From a checkpoint of a small mixture-of-experts model trained on Wikipedia.
Size: 9 layers, width 192, vocabulary 2048, 5.53M parameters.
Training: 526M tokens, 8463 steps.
Below are experts of layer 6 (counted from 0) of a mixture-of-experts language model. Rows are named router (the router's row for the expert) and show model dimensions 0-191. Each number is 128 + 32 x the weight over its row's rms, rounded and kept within 0 to 255. Numbers have three digits each.
Before each expert's rows: "comes before" lists some tokens at least twice as common just after its tokens as in all text. This comes from a sample of Wikipedia text that the model never trained on. Tokens count by the router's weight.

# expert 2
comes before: " |", "-", ",", "|", ")", ":"
router:125206160080129134161113100096135154075113115092141082106134118138098200153154154091137157166130129108077133114129140099169142149171100090181094145156137148136112086106112109089144153169149116170108100110130105140110089136098098164149120091047091208105154109133152165097134101148123119145205145053164138143125175125166082108125162139172137163173123141090145140121189179072123156087135164203112126100057129123095110090141124179141105121120138103119151140072158119169161133128073111119093125124168163137245099155110139130134075115135152073107136109122051112070131128115125142142

# expert 19
comes before: "\n", "|", "-", " The", "==", "The"
router:177062137124119073156124139130104148102136171111110144117159121162130117170144133029116129116079136106143141151214146088162112092125074142141172174146089075156141166092166096071128141223070119134105125048124152148062108134159169156146132158159120106153168172121102144108142152151097148082172143112200143170122130059073107132126139141145111135094120182121083132163142145133057114149140086117127105162135103118094124190149089158122120116112152129140080153085154114107164088156154114116170082097101081091169133129109130093153109104145111130098115143110141125142038099162147075110

# expert 15
comes before: "s", "d", " of", "ing", "t", "ment"
router:147162175124134167106129131064170115111180110162153140141120134102159139111091142094098085160169177137146151228114143126112097135164131147094098084162140152215111112133147105134182173146131198174099146082122107113130154139156117176169106115138175135154230108051145147156107128145167133168123144036157072131091128104104111166139174157115087105117098061142143162158183117148104084179118126109159130160142099152090071142122103144151084137109139082108129163156058117108137118193139127091143114118142098136116111088102153117146119138084153145090075134093101126178116172159116092108

# expert 3
comes before: ",", ".", " |", " of", " in", ")"
router:184170201096114065200154189115132139101090096101169133172168092116118173158139115146132152196160121093058215183117190086141098140071158046145134166136108103120121100073118145109132175154065132139114104107152147131138128144158132185123106096129089134074129154140104110093112119107172106132105121076172120114108137143163142153088145135140114166132173128107160152131176153138132108081162153143150108093132189126134157092112118050124115093189138097142158124147171079091123141190056122099112067103142090121130115171153169137159116128110145094105131135078136133176134125127125104087

# expert 7
comes before: "\n", "|", "-", " The", " 1", "=="
router:146137174151146145133118164142105180073095089177173152132098135114124132136116110119112121062170184187079121149144121088193166120115071142078173154192148137091156150080146000090143129115129128142134127139144139133079074117118168120087092180137098111116176162087144138090130123166149142131144115123151152109112156159096088126135139117131113165113130170094159097113146125081116108182165157112098125115113082148139142111187094153140118153111113112149133109082159143079138163187156132093141101114072148113185161116128086107145075216151135131079115193168134062138096086176103105116

# expert 12
comes before: ",", " and", " of", ".", " in", " to"
router:137156201127132085103166141161112140124129096105124148140175132142150074122127147093176182216168172084054155097120147108168117140079157092102134189148167157123108112112103146128137178152047180118069131085128134115144161138098124117084067143143135126094136087087138110049139089095119185101167146187145145064103135151164171129079184159151122140128169058123147144124098119155141100075107098170153119099136189130169127080154139112130173124143107098149130158097104159085108112088113167131140106123105059117096171122105161164054083127111104127098138147143069103132131152134117098125

# expert 21
comes before: "s", " of", "ed", "al", "ing", "ic"
router:162127198126101099079117119122094152066118069106125137146081094180087117116186122083113215141161139133115097180172145042109154154113147101145145161154141130094111188136118138120107113115099131143145129129129145102144142105155148225133101135171134097129085100084123147146108113149044085146185145110114182136073157119134161119111106133094076120098095126102207089124130112122140077095124109111105085160126136103117125131158079175161090188165125059151151119097084157140154100141168084144126161098067140124058121093085158141122079111126151183150179113143109120146074117144109093143

# expert 18
comes before: " the", " ", " a", " re", " 19", " f"
router:145168110140074079106161130099108169155128098139137153181107128133166163157167178148155137095151136105118130157139146119125098053096172134127137106118141107050124110109115151106165128150202166143072124118140172139071129104137120158098122146178071148122116049074159146152179187107141138124127211174139108109102105178110130112082127151189061131115157147134104122194164129181102131110196140182183086105127096169184085124144121062143099137140121079131099161106159106131136103141121165124166134086159132108154011113098159161143115113145160120132144156105124120178140127131083129133

# expert 13
comes before: " the", " ", " a", " to", " in", "ed"
router:158168089140080053137217115111105142143102122118131154129124152153163184148152149151146121144177084143080165167181133137130127055103177118129107130130166126073132135109148132115141169151181154142102139113108127118153116134098152156105125143181193120128116080088193159109158118155103103122168181174118126091121138219119141113077154174115085134114129114164142124168175121140072172067161157149116093105123105162159139148127120100112086137112086069128123147119140125120138134123123168117129159083153157032112037094113164191099129073098137154150136102104143071166168107084119087074

# expert 14
comes before: " the", "\n", "ed", " to", "-", " a"
router:157127136092123073174166079123154161077121133131161157077185127127184168152151161165141088144116158103128161126197161134090147139100083154097163174133153065117156144138125112068182116154090136158077162127081117110111122134111148137142094111108184127091168152118098155133103116140115085093160173129107136098162144187113206157131145128116083140069143127147159087105226145119100125083143131124147109099094113122175136090145098130110117191155137057104089164107156087167136076131105124160113132138089115157172114109121196152137049112155114099125120053145140145150109115131155039092